From a checkpoint of a small mixture-of-experts model trained on Wikipedia: 14 layers, width 384.
Below are experts of layer 6 (counted from 0) of a mixture-of-experts language model. Rows are named router (the router's row for the expert), gate (a neuron's input weights, with its number), up (a neuron's input weights, with its number) and show model dimensions 128-255. Each number is 500 + 50 x the weight over its row's rms, rounded and kept within 0 to 999. Numbers have three digits each.
After each expert's rows: a language model's description of what the expert responds to. This comes from a sample of Wikipedia text that the model never trained on.

# expert 8
router:507511568492539550532583494464530459462431599549600423564472444436517509516540485504452489489524463411448487530457505621501479483460447604543484489440495519567557475469434480445484551520492497509470571498415470536463471469513441454455510461559468465543493506484519438449467483495495514440417385502491491526590524563437414438542405456442553565516442433559572534437442559467472571434425
gate0:474479540550590435507510417397513489480528546501460446522498499490573542548515371572519531589396440469514471560583517480414502456572531500487428470522536447450520441433468484581489456654477486531557482548447602483442486544444508596464515467557516461528504447470466547514523555507436485498533427554461534373508458530548498485522492432424445454524556470502498507420490528543491607557438
up0:462456441414494609490378486505481580492493453550576478466521474553503480379540552532500533480531567426431488515485519586464584425491472440440565542488512532514486384480548622530550565494376499475447536516546571515479521549417544516454540507466537495557443464391500515472529419475499585428500555480537508547538550496526499508530532555458504517459506533482461438568619500486474410624432
gate1:493495512612566437436539516541535470533617504528511431478504519569471518526450498511554535562494548515478427522452468606547549441446397548529518553498600553525469489549558478481520456448513399485534499527552488507506440594546525534483460500447503531459547382451460501519512482594504433565453459508551569505483483456471508486523533481504473514415441365485358530571557460514424538553501
up1:461494543460434476475554581555516511451470491483459510566482457435455437467511505524467548549465499460483473440585518465503459532514553582502489444399508431518539475451550327514479451443426561551486435524461517517394518550434509438510592477505523561554508460517477526523489519422573499442512497522500593523641567482555440491458502574316451522443567538539494509578542501588508564539391
gate2:410529440448478525400436538466419537589469439451515481508568431527478573506481525553402512491424468525443534495585530484533508529530539494460483562473398494539546527458499407490531473534530486478552535544457405502426468530561459479444516605546452496486553452570396516478344531537503601535508553482490528414547545525509403499534485533524462550415489495536504550473454552409459497528488
up2:457478461575426550562490540432446538513535435449557442465524488601468535471489528502437516413435514476532449460488534451531520602521459495567513491500550528503468456516554428652531479490603449435555518509301531504482520513539563517515555420463506500469479503491517531542445459458456519487476441505446522470540477628495606479503482509491525583484499502558414535502492491447507523494535
gate3:514455548537539518481572522587500473486447530605455411515438482509537604476437498430512437499535490535525618439540520566578523502490470467514485533558474439424523586565566462545523470531400480433556535512518497494386465545416542508468479546570428434463399465515531380412464473508582570495440563520527516505519532470471599505518470553479531492513530479538593537491473494494480417387511
up3:492518460415511434469454471440451566541434424484438529457450491572499458473467384512559481464504487458535492585462484523592545523557507369468443465501534575503467504462481499538457543414478532518443463491450471514560557596549514500406379520481531626526579488499451548515428482548487420482569550340451559351502462624582414484549414510419469503488499553537521521496491552530501536505522
gate4:413524427516535486521510529435577562574429516549424381529523499491511485517529470492518505575488524496465511517554522517535515539450430476596422486449560493475447546498544481439531394540523483527580502478455471464398472559488465414617484428497460394504488424490433466536487469503524449528471529440485557536537551512498421441558467488496491428472503524516613433413488526642475508465461
up4:481502496590502471535427419535400439379552557542523503508414438393503539496569556544523607501471384483552529488561548418509402449442497504529436518450556467512520504468539442479444402426553509498439441535511559500441536419512425475488497452495554498521518428471420442504559490535495476569516497492520508541555461475461416486528482447509483496517516518521591514504569514539547506394496
gate5:426454488383527539416524426437432492467434533495517453514520549591548528341476501529488551421603465502631535589608475464448469580500446478517544476458496503553507527451573468447522422468515473548516556424478616482543586542492382415492557413429548459604521505538464496437447513504478584512499496443533519540603441434491595470488478447498468505475459506551527424475480539442534532396480
up5:546500469494471424486490506489598516572471517591501485535436572596503525479539437470542536590560413443560555470532472506460503486447420531656584620574408407575465443513495503504426537512449447557529505441462586570499511570523429491553469547526547516512469486522423536524519470504475454596503425420480456583527463524504453467472390466438482498584460614514487516479517467547578459424560
gate6:522422505518505468460523429502481487427505480577441566472482559483518464426424491468469461533536504532467493513570515519446490455433477582444486531469530533411502548421529557470411503522416487495496524538569463531474426448463555509496412522476512449511522493487486462484610548502499516496494593461468447447496456452460494516563483549504568508613464549491475525537446516464504488443509
up6:468566564557478522477447452484538411421506442460480443468442616542529523428459512519548497525514430455453582540539516533500496479460469413453499457463537476507490562466617440458394440518496475506507431543562502511448498367518422393563501556550444486592503532544479416569553455457502460419424511451493546468547552448492476428562480604512495489538452497549471603505508582484472495515462
gate7:554484487417589401561401553438465455486470455403508488575498521538505510528465433512364493506384498544485467405446484500459464566452509496557416523504558563411586472411508583528513456496522433524543385573596435581568455482506470562524516519448577435465444495516495461474422541459481516520461489533555467435391524470545459402463589530439529489494558572542518475526522536447513463499422
up7:566415440486649465551451592501448555545532490488551416490592428459441375455493578411457452500430583462413494462431452484448472522536498522507474365474547456393438530541433550450457531481493554504441484484499507542519390503512522505554602441485518434464524508457488540570523460525472491433451532454542474469520590379497441494494538473525519505434449549485445537393494502484443570438462
It responds to: Auxiliaries, modals, copulas and infinitive to in running prose, such as would, might, was, can, and to before be.

# expert 23
router:463502593521473523485577567443523513455433467507476522516394610597406537567521438546466514396451436515453530554488530538488454435506437536426535436540569473577446487497482471460509594524531469551526518527504501561463543481471532528515464478417493500527477450454482536537464437547463465442475536503453477428433491496461565454537423522459501444539509502584545451561447471555544515527459
gate0:475460523474482493443550598551466504510509367469463523554484498493417499541482501455400580578470495467554559524492497466527535581516556602516528512500533542492441525508396464548420412499519498457556493548518502536511496513575440355492534407532545509533555454409567545474426449527486547488524468439481523510610476479451535524480463424503463494563518483478560494445457457459452391526412
up0:534497417439452456469521484462543590424469527543592532575554519546494461539539516558436467395472491445506643463433513487541450549431479574502389450470446506458491530563490488525443527550527510481422474517525443495560472486555541443530559469527590483504490496520505413446481513412557460557498545457551534553517529383436493429490547500516451521568502498495537483612418563520507525512426
gate1:521536440567528458476550467482476394391519519423609537499434526529341460521514543479636462608505532483517541506455540529558494562457511521488407493527631483498454521490524480454486520433551469483558500532546490420578520573618524489387495479592512476507525483445480561513439508507454434371603466448502511468522530543507498519569438463620421427481477517569548530494477463493516408574462
up1:502497571509493491475434400460492474441503491535527540405558567540460553546586535468541529438433559521590535467533435483581494415494419541532415410502445599503514498463513540453435470530531453465449525553398493462549491492463605598586526484463576474474496512439496595568430524433459490523530472453564583383565498466532549478401498510409483557506508531544539578485550498387475408501475
gate2:534620491557563542565540513445496566477482539461522424532476580533414500480481471349492581431566485465528443470552519427518550512458462588509546500471547525549507530419437498505528446544581506549493502534587537512409521493423508556498562484479424448426509536566422531515498436534508576469522483544478538481425529533517504526487535429536559427463525489445397477442506509559518582475573
up2:536600443451510536536470470546463510476467454590479526439508557447473565430510410461428615463500563565474532494521495443456483501458441446469469532529545425510512530550562551470501448465490419475516498533560480507494436551521480460485471532428443533476474557526524527487479571541541585416619513523513476530452530485502614468498545542517444485537464461381529375483478585484507456505505
gate3:477425421509478496507470460529377555414465544593497434500477476527422435508518461566464554492640478481529470566495534532438549527483474560504606508458461486612611553437481467530494498460580415521525550495514538459430474547487464466563538474469475484525500440398498506524491507517517480487511502585517464518409572500507436484491487518464547501434554539508443541541588509559549479457418
up3:421487485521428463475433474436462483517493541507528524489449507386580529553498401449535462458489532606600444540454482520598440502568551493467569534501481590472589488442464460523508540604435465474523443513450494493519432525453489504567439428544556497514568537491528504523493543475492472391526449483507558504526560450542472544447643447495530544600522493578547570534405506551534454463472
gate4:581496577489537621490481478470509447453471512503421527523462519543477588431473512522531446380462436475419464401459530508698465504547566445445556544468488443531515460505448509527510444501515440479430525556518448498536533505537428532611517432508501518507452374475467508489463452465506522515509560539407458468597418489526449579488548663517421428597548513509489533419466518552484497505425
up4:532394571583528549522498504449530497459488499496585529536461499493492493491515503495451575621524679476515502461524515479381491518516452628501516458484398523553489490516481453447535419538473565578511515548507444571455518565529526471540500515413492460517563455526485532473535495494466534509604437480489547512510528463419498485426526531468491550482480491534524495610466478573528473453509
gate5:562547537506527465493513595476457569497461567437540488405515453463442443500527496380545520558472542451538522452431466451543448550518503556469547488473559509612456477511504502529437547530530592573547539549565504564455540460516548456433421412487553537568526477438420489501463409542566481528503535535464494431529429465527562411456525498499516458409481526450497469524493495501508496504574
up5:545493527500470596520529470508519515451436403507502443540542499436453550479443475446529491527544523501541495511431494526395492496492493553532443529520466493475483508527513486458447461528498439464510561427512469421362480518477526390557510470512547472473525493422481504568471510464472492574597644442488480466508464471446502405435425507480445598511496468424442430527465539512581463487552
gate6:574421429570429486552456499532363486488487505503446586451468489491389516499466444479528513506462494490489500626558592493485514514543577423506451543526418448515515483473493491462482548546516546458434517438527465415462508572498466595456497449588515499411470485558625531482550393462416503495566560464548453586438534481522525583560533430460574482513463514601490443581512510461523512585516
up6:517416446529577531488580502439551426522470548530545489527461555549571561495570519629508583486479558448511562510464405489508519511492450488452538445518474491550454561516451520451445560596447431467520471515536506510418570506510552476527484509559522496373535467458470466506503406509423533471505601431469478558455479503476533438536439589532530521449587500492424491468456512421544458392533
gate7:516472411507515477465482536504561501441486508523497505482548614511453550500507528541483536477425574481475443477481513540528578483552442556434535473438522487552509472550487521488504529551600438456494456524554580474448566598412376449493515408539387563548473511585506497585535452507454484410563537486602518480456495536474504453473537394579533473517506477491476500554505463523563451492514
up7:486514497526482588568437551433413498430506606481434473500555482475504462534457500490513477516515423549437417500468525580441422436408507430517485462541550556553543465542393482546484568531474475490506511554465419537554578547514591585464571497538462465544501497524536538451395459433563531486510531498468510492538502577609512573552474482589615557517447549478457497519476513520523557475515
It responds to: Conjunctions that join words or clauses, mostly and, also or, but, while, although, whether joining nouns or sentences.

# expert 11
router:486458517460586451491551510484501512467486451486545544472576459501503497552509551448507423571573574497506489482511556581487544443449504448475477608481559524440607492527571570619518469503533554545472438499498468425510477526453461481465583352430520434509476501538485379456509573546495474513519459544516573506586517616514573465427591502493503562398480598439493464556532471513634471411413
gate0:449476394482477420455503479451593444429493614534468488477505439552515558471502467537386490521591543465534509519581542450490500494491537406475474513522521540433479526496500457504450468449537513559449539420567490488473495462429492475477521340522487476506511520523350383564481465564489550460575518492521571519550553522609640523491628521375520383526470517533473473443450547487552555507475
up0:464559511547473543513458543550454479464588481554476521492538583533461556445502460433424546498444473514471551319545417511475468524510479495500504512580608456469457561419503542506540493505507375438557480470453518489423558521479561584472507511585522549615466539492507462447538615532541526533518491475503466535460528407449556499531486589420467445518531530498469506473556492595604475501473
gate1:487521488542570477495510553519536523478505485540487593577512458461540508536534511438503488505484506472541485492403562521464428498518527448416541582510514431494491531419468447483505440578439648481514499422452466604533510487485429500529440423511419457476456477573507332496485430485452491476443543434488483484491461515511520462475386530457474373421545507524540535483512480373439471498538
up1:563471473441484534627539475525621399523594503522521485505555542528527478514479454496554477499548466500519510460542481547489510553531574640539507495520487503519507550431575532453425442511360481502480472463482537518411499555621465511593642516486527472546547509542455535571561491445513481541531522496537558399407455556577469543479522414464546485453491494466573505513505480456588522547493
gate2:383534467428534431428526615553409551513394404498537461548593528546512532514483426429516490524531520554495469474555517449522509549567526529506521508527542535546508527575491416543464585458438426541522464437521515495490535472518482499574506462440524468382548547406488409490499466449463538494443535438464500552552442446482434573464461425584549500438451449461555510575576525418530512568560
up2:547453497511500424451523496474479447577533557502504467494507412441481535528499509509417640436435549567470466582491523514452441500481446460383583491475515461563548515406604506490537465450485481511500418470446510542505509473451519506447402541549481596537471533562432462479491590501395476475467472485548475549533436464489430557529449434501571583518437565444503582474513563511535471519569
gate3:492516450500522457433359508488552442499557523496601535502386557474507495640504478522466460539572476497536483454476473458486514451556433504588451576474596526509468560563430514700473550536556394577581562521443454458490525482354515480441518399440532464494422544545429506580425533487523479505453561515538469482461581614487442445450492498460445539525525537498463476460467529518497559550473
up3:504483511487480455522623463437569464512457538464529448477523503472531473529594547413521478471579468606491638463551609522558460533457529477471468485528513426468470506541555575566476516455388487560558510450473506468504473481454465566525470532541547480515534390608430484443449429442475573549414417584435500537510520588460531466497483417462442508473445365463465568441440523499469453510444
gate4:465515439525553475441455546544382550526511447520591439423474523514501471552540420511436541471590489524539544483427499457512494393491486516557448449520572571528584462541578477513619496496550484481438467576553492509515528499530576470555478460450527479479518577522583501483544493476504551427498559580539533486548530493493522439461559474520487484478433545441472623499492496487485421434567
up4:507478540467451448450460477474549540580433499469388609556481398534478444505474505511569522471510557550421505537542479531485467440566391512506479552494430428506507501441442461480554456452475481515560562461502461612524580545556547513424448520460548540543572504507533546473543491459465493424474489525504542512621506461520411494658481402430590452531571458411528534402499512474520625597503
gate5:511401460505468395415495454474537471587563472447514527451491489512465428545572495577437554486590490476536424481504538520450561450491472455478483504525517444566482552425596434434544536475469426395486480563499397461603498483540489472640463455498484436561512524530518378477410508476510457524554382516486457507479415556507441532450514454390502542473473592550440429528454438431452416465434
up5:479501458484485516450509542597534537482524496591565443526489587468478519560571444460497464533482464469419530489465645585484526514478479555528563456429490464538485485479447603518535439413479551430449515466549565428589369520450552523556492416405464581504512481449513491557499444505415491475503574483493459578504491360488557433516470522484496494508554488390569543450437552503510530477551
gate6:493463503600539510495558484443521476507456563510453611329530437530464516522497484538499495490427566407490485507503531514545508586455554484450560411462582550522545523489531523514518487524491452502494469573508424592589438454527567500545450494480477406432549488486527530571556445552527512522465432538514580498468486538597506514469557446545439499427449456449572410443443529521426492465477
up6:612532623564572452461514407371488552545505503498430495471454447445448510454554549546499518466460531549521490511535528439507462477587496544508510562484414366443497455507483503377545517485472476496473445531529425545512499454546406526475431554464494523557505468526516549517512499520461410558502462564521533503529479478512504533474554388555523636535576460451477446510498605472409614556560
gate7:487473552628521441442412475467562472468455543620565513508491451484437533533466524428468557526430413473505475480554503526485486506575506481575490580453527543497396429515541497485545448460355582567530464451450401575451442439500459467540534479546517467513478502389536459521551497518549651499578515527341600443493484470479522499529536488447491597472512469588421563496417552509509500492531
up7:484493618589554615502534520491634520500481513510414370510476537576448494399547512489542468520527524516480420541453464479481481497438602515480474492520524450546525489474542524473488590491462474497430476420471539488494493457555460549454485470478500514408497546367496408520417431470325367464519475613483512428527552492489558427498582489509516497507433470453475653547495527420563498500492
It responds to: Titles, offices and family roles before a person's name or "of", such as President, Minister, Secretary, director, father, wife.

# expert 1
router:507443496613510563488414473517501423451511471504468564496540442501454445505460594454459446442567512419514534492568531485386562470595550530520489558523483516449466573576566466482522425577451515532511468503483542492501532544530498487519498510432411509496473447405495485513553452387580509526437529454435503445511448508453560568474450556555495419411513443444518444431520526485481557444462
gate0:506505610468499539478561598542507417505484490466481434488363492601478536572455514496523481571444466419530543474492413477495515428513528461483458475501500620520571489475549508572553553447488448509424593531485390557488535497409484451482537500565510431488592483568537609564439435547492486495429517509478566485503531506458474538474520532583431436462539482526559433459514402578474464483586
up0:508464451484458510504527459498538484480475542450487474515519513471519466517486534500528403402488546483470556549504478563553504461488565540345514500458535493492564483477524534468477578455458476514500578503476514390547491443481510423555555497470494422541430448471548509451340546471600451397587516514471409575520424547573512541469575494483508422408518529444513499508561414531522485397525
gate1:520525461504524491525482492468484487517492418532507489477549448459461482557553457500470451550434467593535527481512437487538470463495552475439517441510488611618414582510546414500515392461611486539461567490507508608531531481522524557440542447485499475470487466508451540615542467540539605477430515463475552448490396519435562466445507521490520499543515557524493507455527521578567523483432
up1:531434498594457457463548461489492362483482442446500542534485474485420503471468441494491624487566472520449488513517459455461489523548476518518568486458495527541456577523487455492465502522453413473550560543398518520588511497473583470441444483524646575446497383550505544572453496526483492563484452469505449428445480448532432408409545461510462527488557470520490461583552570496470551513533
gate2:440502453454460546428443604402513375608496554495436480574563497497477457463432473526519431541599517447482582476553506488517465506475527514418495469495430550478515499508476416538460506575562593560556570616531539545502480467463537512539531556524470517501531463529439428482503531453500491520536525460493554540570568486453480432497502511518525479555520433532417595426515453555465462572422
up2:456468564443483444507478582486423466480508456518478482520413575577446555508474557534446480498598510479516583501543479446481502491486542469480537567505531452516559485455453556480434593528549405555572435451429419462501482493546434495622526525491438531621458554500479425484494499444513439517534530498450576519449412523455533509520522509602463535479455461528484430469539482405507474477530
gate3:485484522480580523544512419506398556533486473547442509571531438467457551472486416516459515470565534323458497463484448419490466604545451485515562525493542514444480528483491522477559527500459603514491529470492527450516534512551534504514538505508413493608496471510466485433553525548555548561531536619561464436493503470463587561572446511448392394427465575488437508443510420598461587530494
up3:512478507528494501505531524576504527518547515523599512494588494470534491554493470463541547505499497502540500511413475438471495519449503548481544429464493532493486524472541525472488461487585477486536502425416510506564496502460555460542446425459476484504425645553419609550476491574510449360569479570456548497467466578510463520477520481553536488555481558470523550588499533549478474460536
gate4:475450441500556489496445466469442429513532547595583556457434495462497502592542524531479528504583462371492416599531562468465439499550397526535506490503555465464478563524450491439544520484519526492390482434553459430464519490521547468476495508512443472517548539528477532482612435502535542488459412499397551488525511551469582563605521433422435526500525464506514505491485525484486488490418
up4:594528454547515505434514539459590519528528529517412448462388496533494554521543472485553458468485462502522567565600475475469438400557528532429502487526459482520432390404524397478483512480576464487531500556464479511560540525483624566597483570491561516435485425496540506516508575502566548471461454501555482512489516426504439546414484457419520478588466488520510582566500529432421476597557
gate5:494531591519461459507371523549407601505500562504484550488529391421451513459463532489479451526439502465355571480556577532483542502527506589480593479519532504515460485478462507503470464463443520455514455466491462546500472561495531480523500447555496482540483529409578465516462531572555539472535541548478431514551516496366551580550399609528469491430507444543472388485455420521445594477545
up5:476546539494425442513480496449507538495537519487429467466626538601491436550500506549557485468589433569464523484488573513538558439550541506498496527431569530517510444542540416513526482400584555543428469464421498448455525488520486461487519417595487441585495481592494530435422481503560439455493564451475418450482482539518526519514601470465472505584538455512536502565576484529518462434538
gate6:533459510500460479493455466519501485488522463467477467570418440491427448513519548482454553447509421399490635558490674576519525461437541496616538410392577558522521507502516532537499473490516477537457487451577462413486504593442430458500489510466551529484610401514531481538514415564500530537473408531455503457457442411386515479506562494468454438521490551542494537472484587497495451503516
up6:470493518480440508534441479528524489558533433411498500489514501496452415445492512433516569459448500556504534514481617511523510563548547538554562491550463483479504588439512429503545489541425574500434528535463459477550516514496421521544483497528476519503563466499653468417522492488519519517402430462528411470534621468543495498462576460441600515429504506578493450531400533501509444496530
gate7:601564497472418471505465487543458471549532570500586532483396423515514578505482474495498454511482551492539471400520471535438488538486448493459483524534542418401452509580531482596517504512471463553532555565504474438413503529540512479509470474412503505571433385491482309453457428474525543415507579473533453425508461498502532513405539524499541545457519478454564439493515608531431471474456
up7:499551465492505444536491422450505581477482531518412476474482526618494556499450520567510544531423496477513612537530505529482480497413506563476539559504475534554547526502525503495476515476526614455462513501468524424607592545550420445498517485482569539502477493500574510454598521564460483421512488473439503466458499536542391461505512527551485566428476521477500457499452485513435483513470
It responds to: Common nouns for resources, utilities and facilities, often after an article, such as power, land, water, fire, railway.

# expert 21
router:504569599444544423509437594526483475452467408482457505450458527534429499441501494482367537460572487537509490564427598542474563539431545498535576568451527448465576431485528407426427489477493558529483499468529505637402452506537568461448497473578411554502426515534470496563466562461471536562536475513598544490524501578534492569512557488508498487565498441480587531507563507462503503523480
gate0:570473451479550515536545515416407561559545498524533442464460505490411480507493528415532415568539536553329500517426521482456503433499464530511456467596508539487350455523481483511470473510510578459496483489539545433528547559497519479486452476479466594470478559540481456438532462458573473474528410512503559594492514512550500440419464532534478497510586459407587424384436506402515546490487
up0:512434482464541429587419562498456548574527563581598538574496512466550457534460467502491517487507489525419533553523471464524550516429425587576447594534463497474519535434388531452522534565486527385402540610485558513542523587485451461416445541471527481516406521559515454517468478505508488472545476483560602515448402533500510450560463523548536486536499477412429530525463466563451458545547
gate1:478515561523557472517442467512508505518404513423460399575455574585463539544471625541552544524544527518459453475534526547496531418441610558452513505463484534564585470513444513569458491482450466493521525571430501514482491429445537494472558579513462463436432514530526417446476497468414450475535533539422501573405491575518460499573507409447480507487519544548387502479487511479569448458498
up1:542437486505535499538517500602498470504517543456573333557435514465472542515434605600521499557490481501584604480522558433454573492372496439499478445560499417559528424530596526423518556602529473609502520489543451412496499551429518484402530499480448431518507449444499499555438402465520475581539434499395433522545571547476529516472548532492452422402489540484465517510518491476470476554551
gate2:550526475486521485539484529442479536510499489514467483457574521576546520417470449416490494433593451493449507461457451604486460490423487508547437461406547477515426432512520487442515482443517491482578448529452483559422514488474563541500550425465451523537432467561514437467407509448383569469481462555538500596548557457514506563557467501435511525601470487377520418481475555596529502592486
up2:471587479511472501505503461439436428441563445477440519519501604480468475509510484534457506460476526522473571476536448535461480532458468458524496454466509523433483515402412416508411451547495447542516550459543496445552539577565440472535512453595454490441572482570467511468475481574512463504508562561525482484486496525516513544420355511457500463449441494452566505525521571377449590540465
gate3:412511518492502489474544448415468452440544479463487453543512516547436463492539483547416553455478458485493446461498485551458563500445457495457562455579487557438470521477417481510415575502316499471557473532470479509468463526586573447495538510592408496542464546368497537483501512479492443468538533560533511554484544556489479379463530431591446470579487465560553508584515625482397436550420
up3:584443525498543487542468523471645510545459458549527468449372527417447521403496555523470580612562583449552487518476422477450566461516496562645568539512567500435485492508502430470549544524600501524438516581498523521461585497431499543508554488487431481528517554579521509503455430397575396549540515487552509521479507506511524577412497500402483550416574547465522471586518485520555560491540
gate4:497439506553527530486443467514513493613455568494486515520532477487466473458458452488469479412475465508501533516435498495514533523480416444487532535592504632482519475424449451580536469477502556504493503515580456496498545505561535433440565501590538536463437460533542450477574528563509616566575461582526495567514500437532462434438542435577513483575491498583521549493500547590532539541442
up4:501478553489506488465537440472443527453485412490435496497501466526448526498483472517505547451573484569489548503492519610526521512464464636386530540530497508478503462504498494481493463603483518509518489513473534451443498411548514511449531505492389469568502478456538562504425487550428461531439488511544480623583550520458671541434554410513569519577440500463596460481494502489557501531580
gate5:525502444483523554487459446529488631512495586429523521388475473521436592471505621391512500379492472522492514408533623546505474549489475556442540427547496501523493517426437470509421542570424462464545536527528407495463479438493542492550454465551362376486466510546466431544461542512543554515523431535544497519503581459539529419454480523522542502521446484500448592513502467491453442498532
up5:505499401584455532508581498451461514554551604539455477356414430422460522472562509434494441484484524411505570554517476486449482450518480427494455414532476388549500520512492410538482550515493479501535439566469520521505436515534481525484518511562531551431517450468465550528531585480497560394449476572520454494554487474485503403524576483522490482434471522470552561578464481504449548461423
gate6:555525522565521454611475465550520494465463462500486526504457517498508509459561422429459414625449460458474499612490585485447521550428549524413421525509512476492552523504516444513535465479473527473491488594502501477590466532447506480533518459453464555437419462491499495577441444522475521481454534393436484525456516558523456541507474407491496494516507525501578682387406503564445476475495
up6:499455497531466446534633531479518441445447549522458533407463580469594470446507535427466459535478453493549452410530377476502505478492475488427534522432534530462526402509486470530508560501489468482448439546554493458513403406497451487547499496531550458466570521449391482529593586515539533540574485543556548488536501513456453515543447503548441494543482546502560474548524469539410432464594
gate7:593474556579437534471485602573505470601535416608550504464502477526452491459486448422382581554454483573451466481452482501483427559508519482543556504530521556446524468521517513580490446510440515555480500484471439552455559489528459507485507358631387462525468435451506548564518461469546502529521477467469452437479505531574540502444518496463462523540518406493521449479597518445496400476590
up7:599521478448506617463510509487474444524468585486511558405510491483492437469546477491534394571427477546504464489491481609514494569488525507448531518615479513470557519499502491558466479477614476529404429531522525499515550423469422538474548477462535575482512514533401466592564499479433463495575404493479598436470462481558466480527571507479469482462526533438491541500430507495418469461484
It responds to: Plural nouns and plural suffixes, often after the, two or other, such as students, teams, votes, Horses, signals, and the pronoun they.

# expert 13
router:571548492425568416469435580545488450546611536404501583503461495422533492574543447522477541524452445458510592514435494496420543534482593470420559433489435581485437487429477474528527565421438524503553482602430499492474525521455482483520474510517531428518475476451457554453462529504500529456555452547534561570541411446579516530420471448501449441440551573474556504503504475544532468528536
gate0:586594477554578589533552521455524534469513499571580524595491483553479503480441449476564458480577530502454476558498421518487535473502510493550549592505513380405501527495500460564434462519423391572488481501495481563450526573525572454501515513477449477459481468475480531489492470476556584550553538517476497562498485485514396564449466590532525515440489411480535499499512606475462467543445
up0:448470459561543477465513571422512431580523494460634596527523500460510452485545475486511470423486561516594488497498504531449485487495485620413495414491486653521554529527503558557523446534489579607653500465486506453519479510471480549492564454566492492487477453475590521480541485524595484504516576523508531496502460561484503469530588506537468528427536605507475503549533596442565566496567
gate1:477516530470506537483471608476369456535487533463438556485446484420455399488470424412397454448556503479469489530437492435499517420486462501556515457449505473572527520542533419528430526525497507471489479400466518437489524523656396471460443397529513559532508478461456475460346503554456556474576570556581494572549455496467471494442480555456483409443492489480500463399448476499507555558520
up1:420499562429492453509480447484486525532459516502515500516495403476478555492489527528511507556529485467462528581424486531566571539509498501517567458489438424482532503507462484586465430403452462647610503576527554487443436478500483525545533497561527436464619460544592515414456526460464529541522516489545464475523457389551444573493626499599599477501612509523608461487498459493527484560564
gate2:527515439460503436443360491512550523444504593459530465541453503534490409466451542537435504510492521453425472566492480514487472521519485499551498537513452508490503537445571478514505489421537602501508514494514677490482489563542558520473521402452576464519407582465574520465523503572505593492539560494440457481572532507533576501418458499495404473425472571586467560542586611553494484518486
up2:482445491451605511436506475497594445522529468434569545541422479542547455469489555531558503522482606510542469487471431484544549519612450525396516540523515516515506474430475504518430471551523532460528526571494476418490483545474441481528602483439544428504446448524583540449456454403521491579544493453513535486424534515403481412497460513506504487446531502544526510483435553472459501512498
gate3:530437423457498442488416531539503495463525499426564550416511517463426485571555501560463470453467443387441456468490612368484380516515476546492595583485544510559556540505535516491569569491516545432491500451422497524595500443444514528418529536484548488497483519527507496498530496513471535412482561534539600553436441416578502551483469513507478432476487538449552575510500535471431548520483
up3:543514479509486490494507503421490445543410561498401539543524466488606550481543517415503586532520557438536518508552536491534425441589404452492555510485504531440538431530554468474451572499547516530503591525492438445519528599456603530525454541459515439553571477453501449455521487564493439450461464605594436567484489493465490453510534521409597486482478462444530435474498495549464543542502
gate4:545512539503524522413512512559518444560369519488572486565428553503539544467497430533527502438518529437451431563535458534437532566426491455509560620603482495431477533542488504591453511540509473461566507516506460485483474464541461547489568534495458544521457547483497488528571524478510522432441518523570462553551510394595599563406431452561498422494486530516519447493498446537508473498461
up4:581522462489507479538559495515518521568472487470512510479488442505487456547442492505484523510504553552475534502471505448579446521492423490455612503570499436594424495496392418529498448354574477461462577441497526508433454495540501434467519419597608436542466523480570492554404571506519429441482396476580497439400475412486480552448461505483469503510520523501520470504531510490523498483510
gate5:522550494485484524454409462447517541491496540490551432513545545497480444501492502446547498512494491464569507488479426500487429448440511465533460425494519519413533453557504551443560517543415488439441578554464425432469480457504507504460495502530498488515389553600440425459506523493440489417600476384433530549525591431465485590508488521469474404482490421440478514503457546468524487535400
up5:481476501482438463446485592512535501458536524445444549447442509525570473506405478559388513484548434455472561545551531488485485520474501500605534554573522485458531466635440526445483483474520447448509472495603589527579398471479417523504458514477503496506563462460493475548484421500531502563449543574501546602484620561519588528463573479484567551528506620572468455543478459552379441495495
gate6:458493452477573407407413580496522462515534428366507484511425444500606503398355524529460459497528483492517461480478498453422463449409456487440534475542559526475603516582490479495405562473506539448500574544475571613452520472490489544589515466495401502479531556504535408605412513481552540394482485550553475427558502438514523508470560462560473461424451518552488520548474430526565424434509
up6:530504469515437473518512387486507539517515555509439530398493451499393572559517552379471483479542532599518439497396475496469497628478482611578384567531457446443491455561514512515470463488527503553594454528548505512486494514566521505507614553525524497487504450572482564479527500503483537495479573519474505549553502550513477345443444544583432555497497495425466481507491599518563492527477
gate7:595549528489566528553510460596438529498554547405484545514495492507533478547509539515545521479531525468555534549543540552365450471570502461448565500508458530497594480417425523582441444421377553451442552475461510534464543500488490486485415451526489574484448401514503528570434546451526529611419461516455486502579495474562515567494440522549553488494515512554513536487512514446473492525462
up7:490342588442465649588482494445479512499565461455426545573574539519463418537493536495599524546445496535522451545563517462449492482548508536562480542501478386521488537570553435515531481459448500590562503407438440488444523501456569522489561534467541607416488465562552498569508484566449474595534474516527444530470440518490479514531586432569551656514490543437470484470473534509495496487466
It responds to: Single capital letters starting name pieces or acronyms, often after a quote mark, apostrophe or Mc, such as D'Souza, McAuliffe, EBV.